Weights of a small mixture-of-experts language model, trained from scratch on English Wikipedia.
Size: width 448, 114M parameters.
Experts: 64 experts in each of 6 layers, 224 quick GELU neurons an expert, 4 picks a token, a softmax router.
Training: a variant of Muon for the experts, 3319 steps.
Below are experts of layer 9 (counted from 0) of a mixture-of-experts language model. Rows are named up (a neuron's input weights, with its number), down (a neuron's output weights, with its number) and show model dimensions 224-335. Each number is 128 + 24 x the weight over its row's rms, rounded and kept within 0 to 255. Numbers have three digits each.
Before each expert's rows: a language model's description of what the expert responds to; "comes before" lists some tokens at least twice as common just after its tokens as in all text. This comes from a sample of Wikipedia text that the model never trained on. Tokens count by the router's weight.

# expert 14
It responds to: Periods, paragraph breaks and table pipes between cells or sentences, plus some word-initial stems like settl, dec, colon, legisl.
comes before: "The ", "In ", "He ", "It ", "==", "On "
up0:115168149217124109129145100127151149158149144099138155120104129100154079137160118183141135137160134131156116118123132134079121127126113136144170146179138137109116108104131096134131127133144152118138069121084168147098104116149145153125147099083162127125122088098148123113108118131086111121123135166161117160114150132136131136103085109120
down0:135132156153118154157137149115101124127090133119150128106111101171128154063124126122158149104116134113106118163104106108108204142148138145114141169129132130151185154140103100130127128140107141127094139137081123128151191123144102135116125121119150149135106150128148128137097165153104152125102106119109144108129119134138151150073135144138
up1:174095153108100123130157099146122145109121115128137155094148154113127119185115146125112135199157129118108126143133132141096157095136116103091114149152082134136127103130131081108120128144118099138118128134114182132122148146131126132149187126114111112182154115167129145110127071140120132171139107124141086091135147121110138062138123134120
down1:151150124135093160133151109115128127111118107171133155151084129125120126146131140142145100140140136131119122104131151163132052116109120125136142095132126126143153139090127095103129152169117107086150136124140106153111153184126133144104128077123124148118129075141139131155111112108139148109157111160106083136129119168134118107129126142145
up2:150160132163135169103121156105136129142078127142136105150115109188099098093133154140133122181094122099152139117145120158159167136089132125139120140138130127158099104153068153090134126130159117134095129095149151114219138110121114126144138124088128114167102099097133149113076115124107124138112164132150115146108115142125164162141115135110
down2:142105107107108134125108128115167116103136140153119141114119098119119121126143122083124090094145143130130143120141130104117140151143137100163140101139158155108138121137152135136141155090135057046157110147090132147133136124123096127107121159100141143148075125125105174120148149138142112146142127099101148104124133150136095120161152101127
up3:088145144151165122119109167112143181148119116104158153103131094124150173155134138110130098166137108116142141118108128181141095134131137097134065123145155128148151126110138137147110155103168135128138140087125130134142129136108125163117152129092155149143162155141112189109130116139145140165125130096085099187168143105140116098144118149146
down3:114141161137123091176107097145133086144110141122125164164084121110150152153159119115151156108108153129131124147144143110147158165164125155115103116147153162092098128146125123117123147141107131146143128146138076088182117094048111155099090132109086149155135104156134121109093130108063105135174127118136147153128124112104130120172110131148

# expert 35
It responds to: LaTeX math symbols like backslash, braces, equals and variables, plus short cells in data tables such as n/a, UK, Nintendo.
comes before: "; ", "| ", "|", "\\", "cin", "} "
up0:118127134129112115081125116132132127132153167122098124088071098111142119117156127137113183126111121111146162103159100127138119101095127137129173105194138149110108137118138158075102160155123087083114117155108146113121140117087125150125129154147133149129143119106121148072150091142130109137105151114123060140109173148146140116162093133167
down0:110114136116127104124178160127108155143148134131117133145172117108124125132103123138114115140127122123120102074109152119143096098111133147105139127112124120134110110116148115127133107080128113154118114157095103138138123099134136083113141173168164100130112138109159103124124091143154120135159113156119194098148127149100141117136137105141
up1:132136147123161120101119107144099159097188158100149075107118098129127128122125125113098109142128116051105124116134097122142167104116142144130132117131122111130114130134125159141144111142127179128135074139112126156117139150096133119191130092071144153125168160127138155143151103127131121138063127150131096109105123147138138138119109151147
down1:137138103110138132117147136119140107127138109153098143124131131096125119136086127126114120130129082098115128123140121113096066159114120124130138107142119122171140121146110099155158107130133135153126119118112088106170176128144122126142103105125134122100161119129145117164112175121116130169160128161138128080112114110109113140136139133164
up2:110092111114093112127088088097131162109159179178152089127130140115117149108135131167149113132140121121103107099149099112147108106115151122159128144098105138102116167184156090114122130121121129121109089132141109156171085102121072115155131141126105111143124134107140152141106184184129163129132095144146130162096106148162183135159140129118
down2:135151140111140150133145076163158107115151154095144173162138075146138128128124107109155118098180130085148134122132067117131136162095129148130155149140135139151109128154104125146125132168153139121119131130145101134122149144132135079139104120151155136149127116124142162139153199178134091127153176084108105122137128134149157131176073152094
up3:120137159135146162097105168100180093094164134094148151161092120124114145175136124170113117116141126109099173103131089168151114150087138128099126145125163151055139116114156167084140154124137132172089134179142102096135155147104109113114121101155154126127138115153133132124139124117132126155070111156117124119127112083121137143124137154132
down3:117133124138114164126177130126107175147129150183111130129126142092152133174087186159166161144101135111161136083133141156154134131129171153116130125117119119125093144090120112090122106074099150104123151097128136120105120117119140141113144149118122177191128121107136179139114151103175133169122101174121113109086118087157108117137089120143

# expert 58
It responds to: Line breaks and numbers opening list items, especially track listings, plus abbreviations like Mr, Dr, vs.
comes before: ". ", "- ", "\"", ":", "4", "3"
up0:133125171121131157190118158126156107129158126152097137169107127110088111149112151110149108102182082130057110170152094115118172126155140117133143158118145122127143103155170111113136124104173188125158119167142129136158128125142101122139133125124126101121079133091118098065067093096117155097161130155159103151119148122100139125106110093154
down0:093136104124105158164124110091108123143180133124136115156103123132075132118152065149083149119157126066124130127138160153151187119111117147092092184110131121128141108088122135111144119110171115129086152108124143160129114144103134143129135143137134130132156140111165185133123121120129122110113118097118109147131140104118124140162132108114
up1:113143130109102141118170108101118128100131084151143130113153123130135121139156155131075129158166131127123138185147156129053090118132158138157072152134116081153142116150127117138096133124139126086136114126160129162096135118137155174132143093152146128088117104106137117125129115120138142150161105135178084141153121166122105088133158120125
down1:128110105113103119188119144129127084158114142142129149115133160124103120169143138126108109159146102129145137107145112132111108172083123115057146113162118178124085117125104076143096093118125108130127137066127117107091168135094128062080082167150086113105118128138126137105112133148131134119139181137123135139138125122086143139135107135167
up2:102101132111145137161145152128129114135115140145133109116113100108110135147102145120115134124115107123118104129106132160093143178153113122145120094137142128120156101123103134127144095123134144141072150126083124151110145153125139101119160088092180162124147114091128121134141124130132100120107137151162192144093138131132132120106164124181
down2:125118141136121149146167152128146122148103163106123130106170154148193117126135128123113109116158138080130123113133133107090201147136110132135152130113110155099119112184129149143146125096098108093167146135142157141121132098095138085129099150120106100105098117116160135127104124155142157167095116110102100137139097125153176133155155168085
up3:147132093122108138166146127141074170116125089095136160108161105133112111126108091108138163108097123103161174111178092132127115125121154123156074111143114137130123143141090105082136133145156131156123110120171156122145155123091153146135143071180104134111131143090108107149146141097150132125144115117125136154117139136128082161095110120132
down3:123142148138113130125120182131097092098175121113071096072111122114145125119084115139115134120104109088091103176084161121146130161116100155102110136104142127144184115127123131114128117128170116130127158150119147155122111171099137157148135095091132143137106118121144118166099174152147157112081159133123137194157134174134137110089106145112

# expert 53
It responds to: Abbreviation and suffix pieces like Jr, Inc, Ltd, etc, the em in memo, and plus or percent signs in vote tables.
comes before: ". ", "% ", ".", "|", "., ", "′"
up0:148130102114126140138146117154097131149116110125169157089160136149134065131143163099104101115068120127073144132163141139106130146135160113150135134125160180154100140093120150159106111148149179090165128131131128140130163095150128134145114162110126114167135162141136134152125089172140172171145164135121107137087127123103168105130122152152
down0:113147119121167105106110146156141151136140162099176119159126133138127153126116159131123152153089098106124133100174101152088156133083118093157127135117119103082132134125117149123122115129119145131162135130113110139107133136099098130112197084131107132097133088139169130117140137106112115135103133121094143173144146141154141100132139118096
up1:152153134080107130159103120134127135108129126136125137112132134095168138086154112126098127125102173162107133088092138114145131113159137113135112176183151151125203142165137111162133126141131113095132162106143111137130087163110139092114103107163122120138133103159139122140122135146146139104159132135146078147137127155137171115121092126153
down1:132127099162123122144174109169153120130129168144115128188176153136164105134145096126120070077146133129079101101144129125136157132162122174137121178117110111099149063088154144133117123116133146133143145109112111150155171158146166164087131173100109129121149101094125116186134111135117161146140184113118178057100084096162132152166135132119
up2:081145141162121113158128138149143131157128103122134154115164106134121134119146138130131115103124142131152151128102148135117117123093163144115145091121085124174077114106119157119105142131143144118135143127121158128114112139171120137109137095106169158067128143143128137141095154136138095107099124121148147089119119175100096133144140161130
down2:126106089124116083117140153131074157079124142155105099099144161092122100120136115098090062137067137145143129133117108119149101174101147134115157121155142141119143129114133078138164144131142127127156146095117126113100131144149137140108082134096126110134072169154132163130102109204114116119113109152141132090139176137139096110183148101125
up3:166129164074093121103123123126102111163111126123160159088148114135120116126133146123134124152084140107095118075155113150089140123124155070132100111122117121178150134077128111164130125113122128110124114134138124171157144116127138102141121155118182120159090168169136133140108059144102129100123093098151118117140126098130151126101140121145
down3:146165099138123169136109183152131136149128185123125128098114156118110112066134135134153135171096102094140103122109116093140135100104124165133158153142151083153072112120130111127080143120145137083107126109124103085121156122060121131093130127142144127130109150101136115126131077159167178097119143114122071131116141121134143116141132114117

# expert 18
It responds to: Sentence-ending periods and abbreviation dots after initials or St., No., S., often before a new sentence or a citation year.
comes before: "| ", "The ", "|", "\"", "He ", "In "
up0:151151154124151097151123121139138143148127116160120143104106107175130145115135081142107106149133093131099170131116118126133117116149149129138124117138140095065128166138133093146086145065152088163137108117135128165152128152155169146121098132158141138091139123107148144126170137161095121125128143124144142080140123116078115110075153138113
down0:131111140140160144132113129118080131134155156109128126149119113139197107114101097084125156084142154128174145121122120133123118117147127132135183129142116122114117139142113137130161069132085100133132149122110133147158141115133106131107107122110140082155143100135144126107120166142122143126164094170121106099128146087117118145116087142147
up1:103156133146104100111140161161143086121144156142117140139123165128122108111105139139141094128120080093087086149113139120107178134127137108124091082157141117131085113116161109126127131128117116122111094137080062132122123133113129161122110134150113156130094093149127097150126190107115167098143138115130121132155140085086128133126120155106
down1:124141133155096126137150169156138132135116139129081088150126121133119108142150103125141120123098096155083139097111134185096158152098161171139130104127155147118082170100113168160089160120111145111151159097118153102145171089150134119135148122096144143112093153113132113139151112124100130116092165132111134114127147093165109143134133147142
up2:125122133124144146083115148150085135143103123119108145093118165130150138126117121156128154153145114166143130142122126108087132114079143132108141142104078155147133141119135074183094118155123150153088126138111146125184129139115108107144127102167154132120115141168173141144142124113105094107109090086160116117117128116117131112095208112118
down2:130139174159122125108121125138128094120116101130129111123104130116128107170128135127107140117106130147152143116135108136119123144130119108098167100181157099206124118138155166109159159116116128162134105116111148130139100148179081145144128115118108094097141114123124117079103160133127152138124145098123102147130100126190138185137110130135
up3:112135087068105125128115153154150161130150126155107111102127121154159119101115113163146107116136147123111146121171124110173109084128135137180165083119105146111110135101160161104146146132096110138099146144180090115090158081134146090112153138091123121131119145106106184107096156110133101126146128052148129146130146092174114142169149099115
down3:138206162125150095113142084157164104135120114149147129121115123161101147118158157126159149169125118110138132180104150134128158139120128106087166149163138118140151111120123112123113146107118149085130108123104111169142077071130129132121161162138106156142160138120134112096168112121110112135129157174118131150122127112162097093115107088118

# expert 39
It responds to: Digits and spaces in table cells, mostly vote counts and percentages, and column headers like Votes, Swing, Turnout, Candidate.
comes before: ".", ",", "| ", "|", "; ", "–"
up0:115091137136136121156105108151165168094135117134146102155107099134142105116145134133103110125138127098127080133115099127129116088158168140109139165141127147155136152159153131157126128121084117112125150107116111150059183105131133099148095086102172127145130112108166102148151094137145110097100110142111113134134185170100142152113180127144
down0:162120095109174091077136124151141128151114146143112097154167106141160117103112157152135115132123124097127144118156130123109092123150163123101117082127128116149111134149116118113154109184098151102134128153109083111122153135157117125099143162156137128159126137136122106123084135139177146154137126114196136084148123119111083115108133163139
up1:137122121103144144096135094136147121138105159168177122118112147145122158097158133135174107167153157126163137121166105135157125149133145141104144144156105103129133167147112123126130123156137170100146119121120175070115112099147145071090136109172092119161131123138145088146080173117149107102105117139081133070164121164166154077102141108126
down1:121108133157160112126131101134118121104136080105157106134137093110112147159160098130136092101111168108129153108181159116134133145115138137134115140138112159151093128130124094166081115131110132124125171111101134124134153078160101119131058130143097132136133091125110138129124113140141124117165113156110162140101120119109132124166166162126
up2:154137154086104156150117137123141126139115142122150116117119130129105103105113084138139149138162133150104158078154082115167132103126120143149118134155107165125099094132090121087152142109131124099165064103129080097154135129125148113126152137163108083150075160178139161141131153120128169158117144129112096128155127134107136128109102101150
down2:146120136129111125173134131078156114087143139121134119147116140133145118107093098103081088119144138121144099139144122188151096178145109123131115115104102122101177193100142130160161145136110086135136130158131127102095143112119096155091145117153121120171124119112084128218135122141107182107119143149091155175128119101105132123108108124126
up3:134124142132122128104155147075126119137164175117130120099159120098151115131131127151123117128096124168145146089130131144117089133153139113142171158094131100100144143073149111118137134089099130114133110067185140110164141134121123140136121146124158106107094121133135138147155109120121107114125147128116125105097111116118168138146114134111
down3:070091085084110122155123104185121109119127122097158171179121092117160137128180118144134151155133137115097141128145130140105124151152127123125131111132119119160127097163112108166152089136177123128122077088105128144166147117104090123167117145145160120134118141151112151167134096128102134119140117093135127121165149133111116107154151106104